config.toml
n_experts = 16
d_expert = 416
hidden_act = "swiglu"
routed_scale = 1.0
balance_bias = false
lr_router = 0.00165
vocab_size = 8192
norm_eps = 1e-05
optimizer = "adamw"
beta1 = 0.9
beta2 = 0.95
batch_tokens = 131072
max_seq_len = 1024
dataset = "wikipedia_en"
Below are experts of layer 3 (counted from 0) of a mixture-of-experts language model. Rows are named router (the router's row for the expert), gate (a neuron's input weights, with its number), up (a neuron's input weights, with its number), down (a neuron's output weights, with its number) and show model dimensions 0-191. Each number is 128 + 24 x the weight over its row's rms, rounded and kept within 0 to 255. Numbers have three digits each.
After each expert's rows: a language model's description of what the expert responds to. This comes from a sample of Wikipedia text that the model never trained on.

# expert 0
router:138170127099113161129165127159136178098123074137126136106141092167123189123089129129134109142133102154126127121144126149119108131125143135118123128165136103135152153120132145122044089124166104137112131161150113121147119107095142114160131148147152118118135147120146116128093097086141129166156134138124169156145126153076115105131154140121146119129122112112136115137185179178141111123099135116115144126156152161134137124109106065124157128162160131131118127109146110122141106130070190141116142136103128142130179109122143137116182088122112129140124134106179108125108159130104112177
gate1:099133149094150104125120185167137101176154106130095145101138147123142105080084117135101161077161164145091113112159118151107152164149169130156089129151177151126116135129136138142156117098136128138178114114143142123158123130136124149117116125097124108149114148161088127156155153122166128104132104108136132185152115070153128140148151094147128122091132118100140168109137133174132092091161131163149144129133098110113149086117102112147148096107136141110125151115162134094111139164111154116176126120102069139124108149142114130131117140115127142139116139116100127168135075137103120134
up1:134144128133091160119128152105128113107136074144134130168134119122131162123113135149153143139115128069114117189134104139098150131099130135124103097053130081140158105140116122083122133123144173142148133130118149108100123093140153137135128089129125127113139128082143130195136152144121098154126173137188117132115127104108122128105088127130174135106141094143079118105188090156149143149139151083141169165115109169102083132108150118151132153142107127134125137113144147179107141115155159149162118128165150129122125150153106119106122111110107161100135131149125115125134181134139103126
down1:129142153138109141095099165142114099080107120117111150117166165158095124109134096145115126119107148089142124082103123125129110139107164115143170127116121050140145125129141093141144117135116149130151111137119195143129088115115100156142130108118121146125139149142139152163108083106120124105109138129132150129114125147158148135114182090134151088130155105126088150112121135145133148165136138132165125145085143168117099113128134090106182147151085153154149150153153132136129138082128105123113122114143147130152138098133115117145104096141082143104160128113135113131166051088130066108
Description: Mid-name letters in tables. Word pieces inside foreign proper names in tables and lists, like z in Hoz, Bydgoszcz, plus nouns such as Kingdom, son, Order.

# expert 12
router:135099145132139144118115155154096132082129079133145130131104139082103157134140126104154143103139142119140147127132126132133076118135138159114107130103062143116175153137096131141113115050150130146105165111104116117127118117136144137123129090141121144110097125146158103143135148110143139171134157130135131117102085140152124139108125128147114160184124127138158123177109176149119136103141113099112120134086089096164161116149147130159109115054117079145146125107139119118112122169082134157117168126151183108169156137129136125119107092182124153173148124145093137127131139117101130141
gate0:148098131152105080139104184130125160100142139122106165138147163112117139112070110144137143116151112105149183144113110097096131156113140159169073119124167168115139141104169164162152132129125149138144126122135130132149103122135124130151120120161084126140117112146101115138148137104154134118136152162126173108115101131147129086137111144175147178164130158150112130142159140125130122110115126105109099128137122149085116094105093071126199128155117125121126113147113105082084100139105119122106071152124141155147125135114138109171107166133130149144110092098149100130161113138099148126
up0:174154164154154120129073104134155130119108089142121085117119121147146113147139106111094153124143152152127108126121110131136154132147163109100112131133118097102117129174135134125123098134110145094132125143089127126104095185137096132146121139118136130135162165117185086153115163123151141102126155119059122129146145153118104184135168107121120110095100115132154142111104116091137122111107122104147107118152127108145174119121123200147128139122126102148099175110172147132162158100138139118101167149145087098123121181157134116141126099120165121087101126137109137113104134098159076127
down0:161115184097101158085157080141092163148165087127130126107143169171093093105098156119173147122111109132154115126138113122120129145133101115154138134140162119135119113107153123158117117123127092164113107089129090098124089139130172180113120152132084110138093139100120164123183143136108119129155128121145126146144132141125130107079152108091136134165126134155129149127106118135124171115180163160134112128090127141098113097125178101106147129127104101160146157152087132154114127168104122177070101133110139161099124161126150135113154132127150099137133142094130128138134134103135126133
Description: Inner syllables and demonstratives. Inner syllables of words and names like Meridian, Insignia, mud, plus this, such and numbers in tables.

# expert 9
router:138151157167122109158094101113101149122123093158106136218132136086127096127163102131172084134131150116179100150174139110142112097089100139139137108110135118137135119155115154076123110155183117126131118115123122121139134139107114130137145124149139138090130121100133125162109086133066105101161134137134087160132140147127102106095149126128146118159121121149067155129094108146150112149137123141114119151123141131124164164123117147149138147170134188143164140128102136127151133134154133141125133101136107112116141058159106138140158148113118134141164142115142164123120127113152193117
gate1:089116165091129124103138132139132133134094093135119131168112140119108110149105144107154148135142172106092109125153130138141163121081087150095102111149145091101120142142145131107127132138139144126094089064141086104090140112140146141093097112156136109142123112158107156124168144139149168152110069114110128141122099110144134166125144123164146092164157105136127110112116117118164108102144111100156110134127130145138115117103156095123173081097148135168121103086137157092130088153136135109137122160185118144135135119135093151138094081158105117128149148111173157115163144099116163111
up1:161098126122120130163113116131150136114149084121105112110114143118127127102126138135122112104087123122144110132160108129122133144134156104153118178147122148137151093129144100112103115113098113134148143156135146159132066153108140130142131155102111129092087167125103129120110093098102078095124128135117144101149157133164146095145099140094122131142162112134108114135177187133061141103099116162142132152094147099182104132154111161104113131143080122099134172128165124110115135127158155119151113124110116107100114163087175104158150146135150151117114127135092092142070158146099095088
down1:142128147136080094136102129112150080139121170105141138097128162102148146082091155184185155130112174121162147109121158133144120124134125118148160120114124122100123128095095100136162082105127131144138077129128114107116142111143107115097140156142113126129102114125116135134132153125127102163128128102115134129138103187099187138095130124095124127125123127156120131095134123179161166085138116149136116130118129109166108152145104138127129112137092166152091160156135098094127126094118105140138178124122136153112175104169134134103175093133131063115122131151141148120165080130104140144
Description: Particles and mid-word pieces. Prepositions and particles after verbs such as into, up, off, out, across, plus mid-word pieces and Thai script.

# expert 3
router:103116149095110135086129100073139141146110094131118101137127122115139107116110112152102132164130134093107137132137093137131196130093117096099128120170114115145121144104132087087135144092117183168102146155132112113120108148103132120124148142096156139148143093137127118142128142154133130129089084161141166149111118121116131120131128112143090173142118128163151151159155068120132143168133105144099180136100112125140118152101146141168131112117096129102145170073151168115114120157103154097116148133147107133126118129158167124134122136171107104152150158158146109107129147179174132180
gate0:107112102109112102111135100137108113146143142131143114164121143144151139147127118115101100162140094160108114105135114109133163122137132197171123142129113096086141157141134105206114096157131096137117108132118110154095119120100090113131128128108117103102165167127142142096090151082119135161154152102127155132177127170106117122129103144144139150131114145119122112122125103100104102106102179144170150110096109079141127135171122155157146078137115072128099121142131156136129125122139109134131154115112138127098109129096114146121118159144148205147138113122118202107136155155126145149
up0:151142139078122105129158133120132106108150108140160126073106079119136160155073111129097092131131120108176130135103135121146148124128117107137115137091141122127082122156154148121155148103125117137138131130111121092088184108112131118121107149125125141109150128111148146103105117159137097061150107080116076114093118077104148141111096150123117139095122153135120154136122131150124147130125100129100153219150145142090148150113149117131116178136119142109118152126080113113147138149122161076127129144123124147125115119145115137095138119097100111165081157126088124107128080096152139143
down0:117141145119148104118121128110118132099180139153156142112131160094137180121091154136119121146152126130118125112094104139118136145077150110156128103169142131180126105137115133149129156106091134102166096149182147174142112152142103092113125132150139135131148128153103127179146135146178143120098110094129148147123162090127128092076102157149111143155172147120122091100097125134103121106173195141146136130115135105104113080126116129069102146168129120131143112155141120131121160142095161107105139175073141110136123141108121109128146144064100136142127140148118102142146138125124143137
Description: Sports and election tables. Pipes, numbers, dashes and header words in sports and election tables, such as Opponent, votes, medal, final, goals.

# expert 4
router:114155131147174116135142139118117129132145146105086118094163151198107114131157108163125139124139125132111138115188160164146117145155062129139106149101142140158078112139168110123123132048111125146140145123086169146120112141157115118129141138137074083105143148142131164127130121066119152202119117094128102112159111134126115124125124143105139124105124127156136132136145091142147109156145109158119121148138124148116129122136072137174105122129172123136131112130162097121105123093127118136115147115101152136079110112118156149107100125099137131110141123111138104146100122150161069143
gate1:162120140132138181131176156119119106092127119084077157120119151154177126093175154179141159130141127143145117124136151127097136176157128158114121165120127126112085132149108114083128129119158108135173087083145127140128148125134136126087113138116114115129147153110124156125139131104128147178127106114121134079146117149139129100131136129158191077111125148135188139133122149107127158123135127140143127088139157131153144123153122127156099125105135142154132113096154140127125106119091141168122085131154103148099136081117131113164086129095176098106122136138098127099124171124161171099
up1:119114122115110121171138092155181136124106116114161136157144064107132113114095101120140123149127142145147161112118097154128103116131162110132113060122141110138127109093136150145097112121141092104106124120161116127145089110170154094145115125157127162148128129157113118123139140170104158117119144108133128173148125086103140153143126153110131097128058120085135113106152119131132074089129146156117131137119124097110138107125182189109128119132136109146125122083105138117166156130149102120104120145168158118137127202161162119142163125167089115112129138124159153148144081144117127132
down1:102105164136117112154142144155136102175135122142126084104127142133099106108133121169082148102112137146105117118096137118148141136105151081128115120156170115105120127152119119102136147142081098146118135114120150113146146122144153122121109114147108143147168085091122114139118108145142150113098148116085138120155137118158158112126215158131121118139115152105119119114109171131104105078130078086118162102130123121134121118101160134133157121132126098131124117097104109161213147125108120115150104137087123173093107140110126166112125122141119168092182093119144141142129106088091150088
Description: Ideological and institutional suffixes. Word-final suffixes like -ist, -ism, -ian, -ic, plus organization nouns such as Party, Council, Union, especially in political contexts.

# expert 6
router:120136100112147140095111136137100148176150164113135108140157177094150123101125112134136145187141111157132137112050099125123152133126145108127136106162090154132079148115154112116100134125090120127153092066169123133136146142118126124116099154144090109092140106143067155103131129090157130098093130120104142142108153104180143136125106131111120115119119124137147122190160088134094139093106152138147127117158146127131165151098152164083121099138120145130110113116139109117094136152150107113118126128093123161143106132113093128120120142071119119120164126119162173130160141099135129097
gate1:108145144121154126120104114137136093135147141116141115129121111092173108096112158136161156143182071105144140137151074145061103139154182155138179135134140112163103115112166157166096128138133135105142128141138134131162110121132172134115127128126144127121132108144131118169146118154160137149119137139126104153112141109136133091135125114138127079135152141148118117150145165122110071119126129119150131123065118093103156083131107134109127102111128167140095146114117169157127147121116107102131160102156138141125104102124133085166113082148145108106166077122138170149167104161147136077
up1:166142108123112146161154108094139174100166119161094112102178115139096148141156102098120133175092118085119148124118167127188124113133105120134110143107098105110154078115105141118146172120121115141117126098125120141134124078142149107093131146117109114128155158139151144146154154123116116142117113156120153095158127151154139120138118130119169105121126116083159081108086070100162145167151142123110137144153144143153088122140169127149097149130126137091115132137114125105143132102122140073092119113119102106151176127141114145118141134154081133095116177080149106139114146126139125174
down1:120143114136114077151197099133124170144091107129105148097118114132125119107106126130104137166112120113107165145149131131112118160116107060158109138144139142153061143110127125129129129117150106160141120123138109129099133111134079075161105118126099116153086106131064148097110162136178110165131136136135156119163159138144160088082126139142136135077121161096122170151093110128119120116133132135111150116136149164138127129078152073161120125125172139136149168159124134127128107121124151191148131104129116122114142118085124143135112119112098146136162132110134118125142144086122103144
Description: Sentence-initial words and articles. Articles and sentence-opening words after a period or preposition, like In, On, After, the, a, plus inner pieces of words.

# expert 1
router:128111150160120133093153096117134130153128194116169161113140146121128113158110095104133126131136122080122117145161116106111084101132127110156134123141133162173176160118097139121081123121162141134111139134157086072133121173120146115148144124128145107115123151108142070111142146134129175140085172135105108114100088157140120122130113106110134156151116082120096123181156136148132145163125119156114146136167105115094131088111125105100112119164138130128106141153126097086121189130124119102111084124121087126131092138127140144091136119143115137144083131143140172113070127153124108133
gate1:143124112106119111150135128102113112124093155141120140155122100105136101130103141098147109091117101144091090133121112119120105139110124118164105150133140092135184104133113171110146150120122132127104105086146109091104088102183140121147072113121133166103121138107112140132113122175094093128139147103137109122119163123157141141126098124077099135126155149141153103145101146100140136147162156107086141078122147137139110155108115157112151114086086131093132125177185149107130083111167125101105132111137131149167098133105132132091124123131104126187130125147147133162119101073186122110
up1:107131140137081126117114144099172119096130079142097140072108150106123125095145120158120112128153113122125124140143137086105137152092112119146119110140114146131153121119113104157084118110135131160127125156160109099125099201116090114154116156111154148107086158152059156157115152132116150134124143164111097133128130125109144110132140098113075187095103101158104113084136119139132104138141099135107091138081127124109115121118167119062108128143121132113116131124111135114096079134109130173143144135088120135152139077134144098111114119117098134134137099177155161109093126151127124146
down1:093131187142125151136092127156101128100147130108099134111118119120143095105138131147110147140094117144153156119152158110115090131087148125114099158128125143112157112080135108120099096103140089176145095098150100113140098107108131152141073118096124157106136094123086138112145121170081128090133155144125152124094148122136140119113182120146091148145133128123093149098131134105111103163118109156122118138161092120079132117140135117112102108122085116116120169133121127118071128143156162141183183131054130136113181144150130118127120114138130135147119098149136124144134126166153103152
Description: Table cells, word-piece fragments. Word pieces inside names and table-row pipes in election and sports tables, plus nouns like election, episode, edition, and symbols like $, ±%.

# expert 2
router:115142100144126125122153121125123114103132133124139158113145118133111124139120178104155148181124231139127135144131106105140114122122145135055116139098095095124193114157117129148160144164096135152118137137142106154147148176114117141137133140142183122113169138163134151138132146162132123124115082123139117113157116168072123113106159115106150127121128152105097154130115076119120162110146136128107120121094113115143177134134115129142103093137144162124108117166147116130121155096124106137088126113124157098178147141143128107134177158088144135119156128168083139139094153142133155111
gate1:120122105079118098112137123100103158140101172102086115119159151117144148123124143163099141150100117136102121106129113119157165136119111145128139147132170108122142090142168102116134112134128134151099106113118106190145111114122124125108096100124138114133152095109093159114144091122139094111115122161160131114120199146140127150144120139122129126119113152124081134129150135085135111099112129086146089149109134109106129131105143096141146151127072107109118130156174084098068095151163117187146150116128106149070144134139131114106088116125124091131100092148060109102128117098134130112
up1:095100090119127077136168138113124139162176095107102106101120122088143130104120143110128149163118184109115125127129183102160149117149106138111153111121130187157131137114150189091166168151099144089151134090077098145113129117143128091152103127146140092116114147137111092095121149106136114100156130084084127171145140115148137103142140081174143127124126155106122113160140176137147099119145152111138102092124092113144151119130132085127139115112116108119126106103151150109131138137110087143123123146152159136120116149104165111100123135134126094096163127116116158141115134156149102090
down1:092134120133089126134137109141138139157131154148162153118146135108138131110139107108134099130119142092137110100121108098142159119134108156132113128134097120125127110135109117115097125122109087157107101148134134070118118116182157172110136130157134104165097140140105130122144102128110118092148179115146121114131168143144129129086136116113098131114111162157148162105111169106112114146098164079174185133076114167148165163150141179148139137161116095086121164132138099087114162114142111114163143068087136157130124121100138096092127148101138101060143120137105123108135114132138144156
Description: Discourse adverbs after subject. Adverbs and quantifiers after a subject pronoun in biographies, especially also, later, then, plus many, several, most.